Experts of a small language model: 10 layers, 11.7M parameters.
Below are experts of layer 4 (counted from 0) of a mixture-of-experts language model. Rows are named router (the router's row for the expert), gate (a neuron's input weights, with its number), up (a neuron's input weights, with its number) and show model dimensions 0-79. Each number is 50 + 15 x the weight over its row's rms, rounded and kept within 0 to 99.
After each expert's rows: "mostly gets" lists some tokens that are sent to it at least half of the time. This comes from a sample of Wikipedia text that the model never trained on.

# expert 52
router:82 51 41 51 65 60 62 49 70 19 46 52 54 50 68 44 64 51 56 69 50 58 43 52 44 48 21 40 66 43 45 57 48 34 35 41 25 65 68 49 66 61 38 49 40 55 44 64 43 49 74 56 33 75 31 39 49 57 37 64 44 48 76 36 61 60 41 35 27 50 75 99 33 61 47 37 41 61 63 62
gate0:55 69 46 50 51 24 84 57 56 26 39 35 37 26 63 68 31 35 71 52 40 24 33 57 59 29 54 39 63 38 31 56 49 70 51 39 63 65 73 55 42 46 45 61 49 66 49 39 49 44 91 66 20 60 32 33 62 62 45 49 62 55 62 66 52 70 29 44 56 69 47 77 57 27 77 31 51 35 49 59
up0:60 98 50 48 41 21 78 70 43 34 40 32 46 33 51 80 39 45 70 24 68 38 52 48 59 39 49 50 78 55 35 49 46 89 57 44 40 50 74 36 26 43 63 80 45 66 39 57 57 35 71 72 41 65 32 31 64 53 46 33 65 58 68 63 52 69 28 50 54 58 09 47 77 29 57 32 72 29 54 43
gate1:75 53 35 72 71 34 38 48 48 56 15 64 50 10 59 43 68 45 41 24 23 38 27 51 17 38 55 21 57 20 52 49 49 44 57 43 33 54 36 41 45 26 57 45 65 59 47 50 53 61 50 36 73 37 37 39 49 56 46 34 53 45 53 44 63 39 58 70 43 76 29 56 26 48 68 58 66 61 72 43
up1:27 61 57 50 36 61 30 65 64 34 64 30 35 86 45 52 35 26 37 62 59 46 71 37 53 60 73 46 39 67 58 39 42 80 49 40 37 41 64 59 54 56 56 40 46 68 44 77 48 41 52 57 37 51 26 67 51 62 57 40 41 51 61 56 24 81 55 36 83 13 63 80 66 55 50 38 72 48 24 80
gate2:51 63 60 40 51 33 72 55 30 31 34 51 35 42 42 42 58 35 73 53 44 65 45 65 34 64 62 64 49 45 73 44 62 28 55 64 55 47 53 00 32 28 50 36 40 20 63 48 42 40 44 53 49 51 45 71 66 53 20 58 33 36 54 72 39 52 68 50 39 40 35 46 66 44 59 37 23 46 63 50
up2:45 27 53 60 33 38 64 47 22 86 38 52 48 37 79 21 47 39 79 42 52 63 60 65 34 39 72 55 51 56 51 63 82 26 37 73 53 52 32 33 69 69 52 66 89 65 35 50 53 65 30 66 62 53 34 33 38 57 56 59 48 31 72 51 63 39 50 73 45 39 72 22 49 52 56 45 57 56 66 48
mostly gets: "-", "=", "|", "–", "′", " -"

# expert 48
router:80 56 56 39 64 47 23 67 72 20 49 43 35 52 72 52 52 48 32 61 34 82 65 69 43 44 45 64 42 31 58 75 55 49 20 34 32 97 56 84 59 28 43 51 41 52 48 49 37 46 57 63 39 50 27 75 61 43 53 71 37 63 66 27 20 30 49 24 44 38 63 76 42 57 39 27 57 47 29 45
gate0:45 54 85 48 17 47 59 50 40 30 40 55 71 66 29 39 48 63 55 36 44 22 54 49 52 60 71 56 74 52 79 48 42 37 36 52 54 30 72 62 65 45 30 38 26 62 46 30 65 46 54 60 51 43 57 47 45 26 23 55 39 24 55 43 59 65 67 41 25 36 47 29 24 48 38 54 52 30 59 54
up0:36 39 23 54 68 56 11 51 43 59 46 54 42 34 87 51 48 46 35 58 46 63 74 49 48 28 35 39 26 64 24 64 69 60 63 35 51 65 30 59 71 77 86 59 70 39 66 56 44 64 65 37 50 36 51 53 78 75 75 52 49 55 55 36 44 58 37 74 56 59 58 66 59 33 82 47 64 44 62 46
gate1:51 35 42 58 37 99 44 45 50 21 62 71 37 45 27 49 50 44 39 52 53 23 41 36 44 58 61 37 40 49 42 41 30 53 46 63 69 30 53 08 53 39 54 29 55 61 58 44 42 60 50 73 56 46 38 34 31 64 44 40 26 24 32 21 43 73 66 40 32 45 30 72 73 36 29 36 40 47 32 49
up1:51 84 47 40 47 40 35 51 54 59 38 43 49 62 53 52 50 51 54 63 43 76 66 53 64 44 29 48 47 41 53 48 67 43 60 50 34 64 51 77 63 64 50 73 43 61 57 63 49 47 44 46 59 41 47 60 53 34 34 37 67 77 57 79 35 60 33 61 63 47 66 68 32 43 76 70 76 54 79 64
gate2:53 68 48 55 50 62 66 57 88 53 44 56 72 59 68 60 41 34 49 65 69 34 56 65 59 45 55 47 54 17 81 36 44 46 39 42 46 62 49 70 59 55 20 22 62 30 40 42 41 26 34 42 56 87 83 57 59 62 54 42 58 62 63 54 70 59 35 57 58 49 35 42 74 69 32 61 44 75 53 50
up2:66 74 24 41 62 67 56 44 48 75 58 26 54 46 35 56 61 27 49 47 68 20 54 99 59 50 69 45 59 44 62 59 39 63 52 39 67 51 70 39 56 40 30 32 68 51 49 37 41 59 55 57 27 76 66 24 74 52 40 50 49 63 66 38 76 44 35 61 58 03 20 51 50 70 39 68 52 56 29 48
mostly gets: " f", " h", " l", " r", " al", " kn"

# expert 67
router:72 78 60 45 45 68 41 42 52 48 61 40 31 49 50 43 44 40 02 63 27 44 55 43 34 48 36 51 52 55 51 86 85 37 43 26 49 73 97 58 68 32 56 67 39 65 33 61 29 72 62 44 65 53 56 61 67 51 27 57 40 40 40 36 50 62 42 45 32 47 43 51 30 36 52 56 63 62 66 75
gate0:75 55 59 55 48 58 48 70 52 58 44 67 49 54 51 57 40 63 16 65 54 39 44 22 55 52 18 53 54 39 55 72 59 60 37 63 67 49 35 46 54 31 40 58 58 47 23 41 56 42 50 38 65 75 54 35 37 78 75 33 45 70 38 52 54 44 69 41 36 56 49 34 61 76 57 31 68 67 63 49
up0:58 53 62 22 59 44 70 55 41 47 40 53 26 54 34 45 41 82 27 63 66 63 59 53 63 58 22 41 44 40 72 30 72 69 44 81 54 63 58 46 43 47 06 46 38 53 32 81 49 66 60 49 67 51 64 34 34 67 30 36 54 68 53 38 42 59 58 21 37 66 67 38 48 49 53 51 21 50 64 56
gate1:56 14 14 57 08 51 54 61 50 29 38 36 46 38 77 47 53 70 40 43 62 54 56 56 57 28 22 35 52 58 29 64 58 52 55 59 45 42 56 52 65 52 28 37 53 38 94 36 46 44 76 70 49 53 70 75 57 49 39 36 55 44 51 53 50 58 34 28 58 68 68 36 43 80 52 53 42 55 50 58
up1:44 53 36 46 53 66 22 69 45 49 48 44 51 31 68 61 48 44 49 13 48 53 70 28 75 55 48 44 83 40 30 57 55 61 50 48 43 51 32 56 53 29 67 64 51 58 51 53 56 52 37 25 22 39 56 61 71 16 29 46 72 51 38 35 46 50 60 36 44 47 42 70 16 34 66 64 24 66 57 35
gate2:55 36 61 63 27 40 40 12 65 56 43 57 61 51 57 60 52 65 33 43 53 53 60 49 73 46 48 44 62 45 43 29 14 57 55 80 33 20 38 57 00 48 37 55 65 35 21 76 71 75 35 42 29 60 51 56 33 56 39 68 42 41 57 77 49 66 48 53 57 52 60 47 51 41 26 51 71 51 60 34
up2:65 58 32 47 56 40 45 77 34 43 23 29 51 31 52 58 39 37 95 28 37 71 37 57 06 39 30 58 69 71 37 58 71 65 51 61 76 53 49 57 68 26 75 69 52 50 73 45 38 30 88 68 41 39 53 50 79 27 70 63 55 69 54 32 62 38 77 31 61 81 50 58 44 41 63 56 34 47 65 37
mostly gets: "oy", " American", " John", "iam", "ican", "merican"

# expert 57
router:45 50 55 59 53 40 25 68 80 33 33 62 49 25 58 24 48 32 32 64 31 57 77 33 56 45 34 62 70 31 46 90 61 55 42 43 27 61 67 42 57 60 47 61 60 53 44 54 29 47 78 57 56 56 25 68 44 62 30 67 49 43 58 30 43 26 31 39 46 71 56 74 64 49 51 48 38 34 51 42
gate0:21 44 37 55 64 63 50 44 82 57 53 53 56 46 63 46 56 46 43 43 46 60 37 41 52 54 47 60 35 37 44 56 62 70 68 55 47 63 71 35 47 50 32 47 51 58 54 37 57 88 72 68 80 19 24 59 35 46 43 45 35 51 41 61 68 29 36 83 56 61 64 46 58 41 65 63 38 35 58 81
up0:59 40 34 21 36 57 58 49 63 69 58 35 55 50 61 73 84 38 37 02 50 49 52 67 35 58 23 66 37 46 57 39 59 57 61 64 75 57 91 41 22 55 58 78 50 39 37 42 69 47 51 46 34 64 52 56 47 35 43 70 45 47 37 57 59 42 41 59 71 60 15 23 25 75 52 67 59 45 47 83
gate1:32 26 25 26 64 62 09 25 42 55 46 47 67 80 72 35 32 35 33 35 34 74 69 53 61 35 55 74 52 43 29 41 51 56 36 53 50 41 35 68 50 62 51 62 61 39 26 52 06 62 43 34 51 50 40 32 55 27 85 54 62 60 54 34 52 73 75 58 36 70 67 45 50 31 51 61 54 53 17 58
up1:60 56 68 93 53 46 60 58 71 43 32 44 40 35 45 52 55 35 54 40 53 26 35 64 31 65 29 18 43 66 58 18 46 52 71 23 54 43 64 35 41 30 66 36 44 44 62 64 53 19 49 55 35 55 54 52 51 60 51 43 54 53 48 60 09 60 00 47 58 39 33 56 27 56 46 24 40 50 68 59
gate2:36 46 53 49 43 44 55 50 84 59 46 44 61 43 25 47 43 67 39 83 46 60 39 59 62 47 45 63 65 49 59 66 77 56 18 61 51 50 59 41 43 39 57 77 44 47 51 73 76 65 49 68 52 48 96 70 43 74 50 46 22 47 45 59 51 19 76 37 26 55 32 57 34 44 56 51 71 14 69 71
up2:51 30 37 54 45 59 43 49 87 55 74 51 61 42 44 39 39 54 39 56 64 56 37 58 77 27 56 46 62 22 73 58 63 74 27 49 52 55 59 21 47 64 57 68 38 56 56 51 69 49 48 46 66 71 66 69 31 59 23 39 31 32 36 44 51 53 44 29 32 32 26 46 44 52 28 51 59 24 71 53
mostly gets: " December", " January", " October", " March", "ruary", " September"

# expert 66
router:55 59 62 56 75 67 32 36 67 51 48 38 20 71 64 63 84 31 41 64 35 70 70 53 47 19 29 68 62 28 51 80 76 35 48 40 36 79 52 70 38 43 40 62 78 65 60 37 46 47 64 43 39 58 20 54 49 59 38 65 64 65 46 40 28 35 71 54 53 63 66 81 42 36 63 28 76 77 41 62
gate0:71 53 70 31 30 40 50 82 67 43 37 75 59 59 75 82 64 60 33 37 53 38 33 62 58 41 52 44 54 50 71 56 45 65 58 54 75 55 65 42 33 65 29 43 12 73 45 51 64 81 57 45 57 64 71 42 41 51 46 86 50 46 16 37 49 68 59 48 42 58 36 65 52 41 73 39 34 55 39 52
up0:59 45 74 43 61 49 47 38 51 62 28 26 57 27 20 52 70 36 54 38 47 44 26 55 53 46 33 54 49 58 60 67 45 42 36 65 40 50 60 70 33 61 52 40 37 61 47 42 67 59 27 44 28 37 38 68 58 50 66 43 14 74 33 37 09 43 57 26 61 72 74 60 47 79 52 56 44 38 45 66
gate1:32 58 42 24 60 66 50 66 21 32 34 35 45 38 44 48 52 53 58 45 49 63 80 30 42 48 24 54 49 59 68 48 73 47 82 31 69 51 56 37 63 53 55 64 32 30 47 99 38 29 29 48 79 60 48 45 66 50 47 37 87 31 72 27 57 63 27 61 57 50 28 55 40 35 60 38 55 65 60 21
up1:44 30 65 22 70 58 60 64 50 54 48 38 38 25 72 61 42 41 63 55 59 65 42 33 52 37 41 40 31 57 59 31 57 51 69 53 69 55 37 49 42 58 41 50 61 51 54 68 46 23 25 46 49 58 46 49 55 34 50 46 76 16 30 32 47 45 38 38 52 41 45 63 43 37 66 20 58 45 19 55
gate2:45 66 57 43 63 59 35 32 73 26 59 38 45 57 40 33 52 49 29 42 40 37 36 63 22 53 36 31 11 47 80 50 31 15 52 38 37 49 45 58 54 42 44 31 75 35 51 58 28 70 44 50 40 41 66 49 46 39 45 08 32 34 84 47 42 51 61 71 47 49 71 30 56 51 53 49 49 67 30 52
up2:53 67 56 25 62 68 47 59 88 38 53 31 59 61 53 38 34 39 48 56 60 34 27 42 45 65 35 50 39 36 59 44 62 52 67 58 36 79 47 43 58 32 31 39 87 35 77 78 42 69 50 49 27 47 45 80 72 39 50 43 61 43 88 43 52 38 42 71 63 57 75 40 30 34 56 48 68 51 33 42
mostly gets: " c", " g", " s", " n", " reg", " spec"

# expert 31
router:76 72 59 69 48 51 32 46 62 39 80 45 15 66 72 36 73 39 16 65 31 71 88 61 59 52 59 41 83 35 74 70 75 39 58 28 47 63 56 55 55 17 42 40 72 70 37 55 25 29 51 45 57 77 34 61 60 51 49 60 41 53 57 41 58 33 59 50 49 51 55 71 33 50 37 38 48 75 47 60
gate0:52 72 65 20 41 55 57 75 36 59 45 56 59 75 35 36 48 34 57 93 42 32 63 69 61 71 75 34 67 46 76 52 52 39 53 45 39 77 45 52 64 63 28 73 50 44 46 50 47 56 17 55 61 53 32 69 60 72 49 60 20 48 79 47 41 52 60 80 61 40 53 70 44 35 48 65 69 59 52 49
up0:82 62 58 45 44 59 39 37 45 58 43 50 83 93 59 43 47 45 57 49 47 58 26 61 45 40 47 80 51 52 53 41 34 55 39 19 20 18 27 46 24 61 30 54 41 61 37 48 56 41 42 45 58 34 26 48 59 49 60 59 80 79 49 56 36 69 64 27 31 53 44 46 51 48 75 53 73 71 61 45
gate1:48 35 58 57 54 45 56 44 58 61 51 84 27 44 35 61 57 34 54 30 53 68 74 25 43 63 44 47 62 63 48 52 41 36 51 37 50 29 42 64 70 66 35 49 53 38 53 35 33 50 70 54 51 63 65 27 04 45 35 52 31 56 58 55 75 65 52 67 66 55 22 16 56 54 66 55 65 48 40 76
up1:53 51 60 52 38 75 72 70 43 41 48 50 33 39 26 46 66 45 69 54 66 82 34 58 37 45 46 64 62 55 66 31 28 38 70 40 42 44 63 68 52 35 51 33 43 63 74 54 32 32 64 67 54 47 62 64 66 56 61 28 54 13 61 63 32 31 61 39 54 43 55 69 62 69 53 13 45 87 36 32
gate2:43 58 54 37 49 23 56 78 49 57 38 68 54 65 39 52 41 62 48 66 53 43 63 65 62 48 52 45 32 20 41 74 51 68 57 49 48 41 67 33 47 46 47 39 40 56 67 79 73 62 49 44 45 84 51 87 45 38 29 47 60 67 38 61 74 49 45 64 34 45 31 61 52 23 44 44 59 36 59 48
up2:49 44 40 43 64 54 56 63 33 56 58 31 69 84 46 45 64 64 38 73 34 62 48 80 34 48 51 30 76 66 65 39 43 74 51 77 63 52 46 75 61 48 26 47 41 59 24 50 43 79 62 23 42 35 70 64 54 66 47 54 07 57 75 47 41 53 37 31 67 58 67 51 71 66 62 73 58 51 54 49
mostly gets: " m", " s", " n", " bec", " wh", " c"

# expert 29
router:64 52 60 81 60 52 38 32 58 32 40 57 42 49 44 23 51 41 45 91 27 64 49 36 53 39 03 68 62 35 38 55 56 35 53 45 21 56 56 47 61 58 57 40 39 49 57 49 27 53 68 56 37 52 33 66 49 38 51 46 62 44 70 37 47 38 53 47 34 67 88 99 31 53 44 48 44 63 58 60
gate0:35 58 35 44 60 30 39 56 51 49 55 24 53 51 70 38 38 43 50 47 32 50 53 35 57 06 43 83 69 34 71 74 49 36 71 75 43 52 42 61 64 55 61 26 80 69 43 41 32 38 46 60 62 56 37 60 49 77 34 35 57 70 38 41 60 43 43 36 25 55 47 32 44 62 48 62 59 37 68 52
up0:45 42 60 65 53 39 43 44 47 47 45 22 40 42 51 52 36 55 58 57 35 66 61 31 43 21 12 39 66 35 47 65 35 30 70 84 55 61 33 68 68 71 54 29 74 40 43 26 37 20 40 59 39 36 44 58 64 82 43 48 44 74 48 49 81 54 30 30 25 57 78 55 52 61 27 56 56 57 57 60
gate1:35 63 63 26 60 76 58 44 62 71 74 76 47 67 49 27 55 33 59 66 50 54 29 59 51 21 41 53 62 70 48 54 91 51 36 50 46 51 40 56 51 51 47 54 31 72 51 40 41 55 28 63 73 73 41 48 37 49 52 50 54 18 57 61 47 49 76 48 36 51 64 53 37 39 45 51 27 47 78 60
up1:40 64 30 40 36 56 55 44 43 54 52 36 59 70 29 48 68 43 46 81 68 54 46 53 51 25 47 51 79 67 53 58 77 50 42 19 54 48 36 66 27 50 55 43 37 58 49 57 59 72 29 46 43 57 82 49 50 33 57 68 45 35 73 56 60 33 66 17 44 71 79 52 55 42 30 31 40 29 60 43
gate2:72 68 27 50 52 41 53 73 36 75 63 52 57 67 54 43 63 56 48 53 55 41 43 82 54 38 72 93 68 52 44 53 73 37 40 42 41 29 56 43 43 43 38 66 38 46 46 44 51 75 53 55 36 41 28 43 47 58 43 75 47 40 67 89 61 34 45 64 60 62 36 56 65 46 41 55 59 57 46 46
up2:17 34 45 42 49 20 62 71 25 39 54 58 42 56 58 26 48 60 53 47 33 58 35 38 53 41 52 53 61 56 45 32 44 79 51 50 32 43 59 48 46 83 37 48 52 63 81 58 85 17 74 38 62 65 43 60 41 40 27 65 11 60 24 57 60 73 60 54 38 57 42 39 64 69 53 38 39 48 58 58
mostly gets: "ific", "=", ":", "$", "s:", " -"

# expert 41
router:61 48 80 54 64 54 49 49 51 57 70 48 38 40 78 58 57 54 39 77 21 49 57 34 33 47 51 43 48 34 73 60 73 41 48 39 37 82 84 87 55 24 48 47 66 63 57 47 51 40 49 52 65 60 43 43 65 60 31 65 43 40 61 56 60 31 60 27 39 78 87 45 27 46 29 43 45 78 37 65
gate0:67 24 46 44 66 48 32 50 52 35 62 63 72 59 63 67 62 40 43 46 44 31 23 44 06 54 10 44 56 55 57 47 46 55 70 75 41 52 56 48 83 34 48 62 69 40 39 31 66 66 47 63 24 51 56 60 40 60 52 72 55 50 41 63 39 43 70 50 35 50 59 17 55 55 36 81 44 56 29 40
up0:58 23 58 57 65 63 70 66 37 39 31 74 59 56 43 35 46 54 64 44 41 47 65 57 37 51 42 56 60 57 53 44 72 61 66 86 24 58 39 53 63 38 47 54 60 54 34 60 60 79 51 76 60 57 52 64 65 76 55 61 53 55 37 27 48 59 68 35 67 95 43 14 49 52 44 44 11 53 74 51
gate1:83 82 61 52 59 47 36 59 59 60 33 70 38 51 61 56 64 49 54 66 61 42 48 58 59 57 53 67 46 50 64 53 45 49 47 55 65 53 30 39 46 74 27 41 47 62 28 59 64 67 30 57 67 30 40 45 25 66 40 59 38 62 44 37 46 58 81 46 41 40 99 44 66 35 45 46 49 79 59 43
up1:61 68 47 45 53 45 71 57 46 34 61 24 78 74 50 62 46 66 50 70 54 49 52 63 54 57 71 59 64 58 22 47 69 74 47 46 37 69 36 40 46 52 35 71 15 74 63 42 61 36 38 16 56 54 54 57 69 49 49 65 44 79 48 53 45 60 52 33 76 72 52 55 53 87 44 34 49 72 45 59
gate2:68 49 60 44 11 38 35 67 41 52 66 49 75 44 49 48 65 46 68 42 61 34 72 49 30 48 75 30 51 42 38 47 48 56 41 63 32 58 72 71 30 80 52 32 50 59 67 58 69 50 49 53 49 49 37 56 51 50 43 52 46 21 41 37 45 63 73 61 64 38 34 52 54 21 67 28 34 20 46 70
up2:30 65 40 76 47 75 78 75 48 42 33 73 59 65 56 39 64 45 35 48 51 42 50 23 64 53 43 37 41 39 67 70 35 43 53 59 68 49 54 37 53 66 43 55 45 73 56 13 32 32 56 56 70 57 58 43 42 45 41 61 70 59 46 45 38 25 73 57 38 32 18 39 52 52 60 41 56 56 24 77
mostly gets: " I", " us", "ann", " dis", "is", " Is"

# expert 9
router:71 73 44 44 63 58 59 30 54 55 38 34 27 35 58 42 84 26 52 48 10 63 47 63 18 28 35 49 81 42 46 45 56 74 29 25 22 57 45 79 56 16 64 59 44 51 48 54 48 53 67 62 38 58 39 48 33 34 46 63 62 50 56 34 34 28 46 50 31 78 77 71 39 40 35 44 36 56 54 30
gate0:46 36 47 28 31 55 37 43 42 73 41 34 53 29 39 58 79 45 45 41 58 36 25 55 40 49 42 32 39 38 44 52 46 48 51 52 31 48 92 65 74 35 53 48 55 68 35 69 47 43 56 50 46 68 62 62 25 45 70 17 44 68 76 36 65 39 76 77 35 67 60 48 45 24 40 48 41 44 58 38
up0:40 39 34 45 51 56 52 62 40 73 22 50 50 57 63 69 78 59 24 55 82 75 27 33 30 66 50 23 57 21 52 61 45 64 38 47 50 21 55 63 69 26 42 39 45 36 54 60 49 37 40 74 59 61 62 62 33 64 47 48 57 63 69 69 63 43 53 68 01 68 55 42 67 34 50 42 44 62 72 25
gate1:67 48 55 70 72 23 58 72 34 48 80 56 45 53 35 55 23 49 40 50 31 40 56 89 54 38 82 44 68 50 32 41 52 43 64 54 65 62 42 99 43 31 48 45 60 68 36 27 26 24 27 31 46 23 64 27 68 65 40 66 39 55 49 51 56 45 32 51 66 52 62 18 42 52 65 36 62 69 44 35
up1:41 35 48 79 34 62 55 45 38 34 29 67 57 80 81 39 68 65 65 47 65 54 48 23 52 60 12 56 45 59 87 70 50 33 31 62 38 51 55 11 63 49 57 49 59 39 77 63 50 69 68 48 62 77 64 51 44 52 67 74 64 35 34 39 71 69 54 48 22 33 41 59 44 65 18 56 43 30 55 70
gate2:64 65 38 59 36 38 74 58 37 54 24 47 54 48 65 55 38 62 39 81 48 59 37 52 38 58 35 67 57 49 68 50 61 77 22 72 31 44 43 67 14 30 58 21 22 48 73 52 53 50 40 49 44 39 54 80 45 15 43 28 47 56 55 21 66 38 76 64 28 64 66 44 32 44 42 46 74 52 53 66
up2:28 41 63 61 77 54 40 36 42 60 73 53 41 70 36 39 53 37 75 38 88 35 44 53 29 44 30 42 51 55 57 51 45 50 78 41 43 63 75 37 86 73 67 50 88 22 31 47 35 56 45 19 59 54 47 56 46 61 71 62 34 44 69 81 40 51 27 51 50 53 45 53 50 47 40 62 42 50 65 49
mostly gets: " re", " and", " includ", "e", " two", " pe"

# expert 36
router:51 58 33 58 50 60 52 14 61 63 33 47 44 38 64 61 65 56 25 69 35 51 56 60 16 37 46 55 50 56 30 30 49 72 17 51 39 65 41 61 82 17 68 36 48 53 28 45 51 53 55 68 34 62 47 56 55 61 39 75 56 35 62 46 36 47 43 34 27 84 83 56 41 51 38 45 44 75 56 57
gate0:62 60 44 23 57 72 51 68 55 38 60 37 27 45 34 67 39 52 25 52 62 68 44 60 28 31 36 19 35 40 32 38 70 49 58 46 55 66 51 34 50 66 64 32 53 80 34 38 54 47 35 58 47 45 61 50 60 58 61 77 63 62 34 25 48 62 50 45 43 42 47 75 38 27 62 55 27 46 63 52
up0:27 41 66 51 58 48 55 49 44 49 24 53 70 58 67 40 53 50 40 54 64 43 75 48 74 72 63 59 47 57 61 63 70 73 29 41 60 60 51 47 46 57 38 46 42 34 62 76 60 47 44 50 38 51 75 55 42 50 48 43 66 56 69 69 64 79 86 41 34 61 69 55 37 45 49 14 74 56 38 57
gate1:43 58 57 41 66 53 54 28 59 56 68 54 43 63 32 55 54 48 38 44 56 30 55 46 69 37 53 30 41 66 67 47 29 43 57 68 86 67 80 44 56 48 36 46 43 51 66 41 45 44 34 62 52 51 58 26 45 33 42 38 47 22 24 48 66 39 99 31 94 75 67 59 08 64 26 56 33 52 62 65
up1:37 58 49 31 53 30 47 51 26 35 70 67 42 10 25 53 56 22 33 08 65 51 57 53 65 64 65 26 68 36 46 71 41 44 52 51 38 21 59 56 51 63 66 16 31 55 45 73 60 56 69 72 38 40 38 22 41 35 58 48 57 75 33 45 51 39 27 40 67 43 68 63 38 40 42 52 70 75 48 66
gate2:67 56 31 55 43 50 54 52 52 52 26 94 39 55 59 72 58 48 47 55 48 57 49 42 38 66 63 53 42 63 51 99 28 39 67 61 47 57 57 45 56 35 27 58 48 30 48 79 38 70 41 57 54 48 28 21 71 57 62 73 38 13 30 27 72 43 26 54 66 86 57 68 50 42 73 31 55 52 56 57
up2:60 56 43 43 38 47 56 43 40 60 36 67 65 50 46 53 62 48 47 54 59 68 53 76 24 83 47 58 47 67 71 67 43 33 56 49 64 44 69 16 72 64 46 59 14 40 57 63 57 39 42 60 28 35 44 61 53 59 44 53 43 40 65 00 67 43 43 70 63 73 52 46 52 61 67 57 51 43 54 45
mostly gets: " us", " se", "te", "le", " ele", " rele"

# expert 69
router:64 63 48 49 63 50 36 34 51 25 43 49 44 49 74 53 75 42 41 88 41 92 50 48 47 41 57 46 67 23 29 82 48 41 55 36 36 86 53 78 40 45 29 36 50 82 60 38 64 27 55 35 51 63 44 71 58 62 25 49 66 55 50 29 22 33 63 52 45 52 46 47 40 57 55 09 60 65 29 71
gate0:54 44 41 73 73 47 41 43 19 51 26 46 44 65 67 48 53 62 40 63 71 58 41 81 56 54 45 62 59 56 54 62 37 48 44 68 28 67 48 66 29 52 25 42 30 36 61 47 48 48 62 37 35 60 35 64 64 50 30 31 44 45 87 46 45 50 44 70 71 54 36 45 62 59 61 64 66 50 55 65
up0:29 16 09 33 48 34 48 48 79 29 51 53 45 24 32 44 50 45 41 46 42 75 57 25 47 58 48 48 43 37 49 34 47 44 47 65 69 69 61 26 73 50 54 54 84 44 62 61 62 51 60 47 70 35 63 57 56 84 77 67 31 78 42 48 36 43 46 66 47 33 43 58 52 67 41 58 18 59 60 39
gate1:57 52 47 69 57 35 27 69 68 53 61 55 58 68 27 44 40 45 32 37 51 31 37 63 69 36 29 45 40 54 49 58 49 56 52 69 62 33 50 55 82 33 34 54 38 69 35 44 32 67 31 44 44 59 45 38 63 79 50 30 28 45 41 49 14 36 70 51 67 56 27 59 60 59 71 40 62 85 21 75
up1:54 70 36 36 50 64 45 68 69 64 57 51 47 39 26 57 65 43 49 59 30 38 14 53 48 44 60 45 52 48 75 55 33 68 69 43 35 65 68 41 77 34 56 42 48 66 58 40 41 23 51 37 44 69 63 18 25 44 48 39 54 54 30 60 67 47 67 46 34 35 60 42 67 40 69 88 60 63 76 38
gate2:29 46 26 53 62 80 33 42 20 44 62 71 40 49 41 38 53 54 52 55 18 62 54 31 65 66 49 61 75 18 51 47 39 39 55 72 46 50 39 71 59 57 31 94 68 64 44 56 42 54 69 44 64 61 68 31 41 77 53 60 51 64 51 32 46 75 28 72 58 58 38 35 42 59 43 51 48 51 57 36
up2:28 28 29 35 40 55 22 49 40 44 53 59 44 37 65 48 42 46 43 59 47 53 64 45 69 64 43 56 39 19 53 45 33 28 60 67 43 51 41 57 50 67 21 60 94 59 37 50 61 45 67 37 50 54 39 12 69 44 55 44 69 60 63 32 46 45 04 79 46 56 21 48 47 73 33 54 53 51 45 41
mostly gets: " t", " g", " G", " res", " Ind", " sc"

# expert 1
router:84 37 61 68 50 51 50 34 43 45 52 55 60 64 47 31 54 48 57 66 30 56 58 35 62 46 12 42 81 50 56 53 52 42 17 50 49 57 68 64 43 44 60 66 67 68 38 53 37 38 58 66 41 59 50 47 64 66 34 59 37 43 79 23 48 49 36 56 13 56 63 71 16 60 31 56 41 61 42 60
gate0:25 59 48 41 31 40 58 45 47 71 30 46 55 64 41 50 25 51 43 53 42 79 26 77 52 47 32 43 62 53 51 63 54 23 50 48 18 59 20 52 54 64 45 19 36 39 41 56 36 63 31 29 48 28 37 42 66 53 58 42 71 81 38 43 47 59 56 19 41 46 40 58 64 36 66 30 32 61 53 54
up0:32 74 52 46 50 52 65 61 31 62 23 53 58 57 55 58 51 59 63 54 55 61 28 70 48 77 56 35 58 58 53 70 43 40 60 45 42 87 22 45 56 52 61 30 46 30 61 52 48 69 12 32 60 45 26 21 53 51 59 62 42 62 50 35 59 63 62 41 17 76 32 78 55 52 47 33 31 59 34 21
gate1:65 62 25 45 50 42 51 63 44 60 51 48 29 64 56 44 50 53 58 51 33 42 61 45 51 49 56 38 45 57 55 58 43 55 57 44 25 39 77 22 41 30 38 81 42 70 48 76 51 65 88 47 41 40 43 49 64 48 31 59 63 51 72 26 46 64 18 56 97 39 48 37 64 85 20 38 50 46 78 50
up1:39 43 70 73 57 51 39 31 42 36 57 52 57 25 37 56 33 40 49 46 63 70 50 55 48 67 38 72 44 34 35 43 68 47 52 60 72 68 39 73 42 53 76 35 59 41 45 51 43 60 40 40 31 54 44 71 43 65 63 27 60 47 34 71 56 29 42 37 13 56 58 58 34 20 72 37 58 55 10 74
gate2:99 71 82 33 35 43 52 41 27 58 60 33 59 69 92 41 32 38 64 62 40 68 70 55 55 64 65 46 38 90 27 50 29 55 21 54 42 43 38 37 51 62 61 71 55 39 51 48 55 38 33 55 47 41 32 73 50 40 60 72 41 20 83 26 56 46 47 85 47 46 49 50 34 47 51 71 56 49 48 67
up2:72 52 99 41 69 34 63 58 47 46 53 30 62 78 99 54 27 36 62 62 71 80 50 49 69 41 59 55 37 69 31 39 22 53 44 22 70 42 36 35 50 65 64 45 59 79 28 43 50 43 50 57 43 42 28 49 55 48 43 50 40 48 78 36 57 62 22 48 57 51 62 41 54 55 39 76 53 39 50 66
mostly gets: ".", "s.", ").", "es.", "y.", "ed."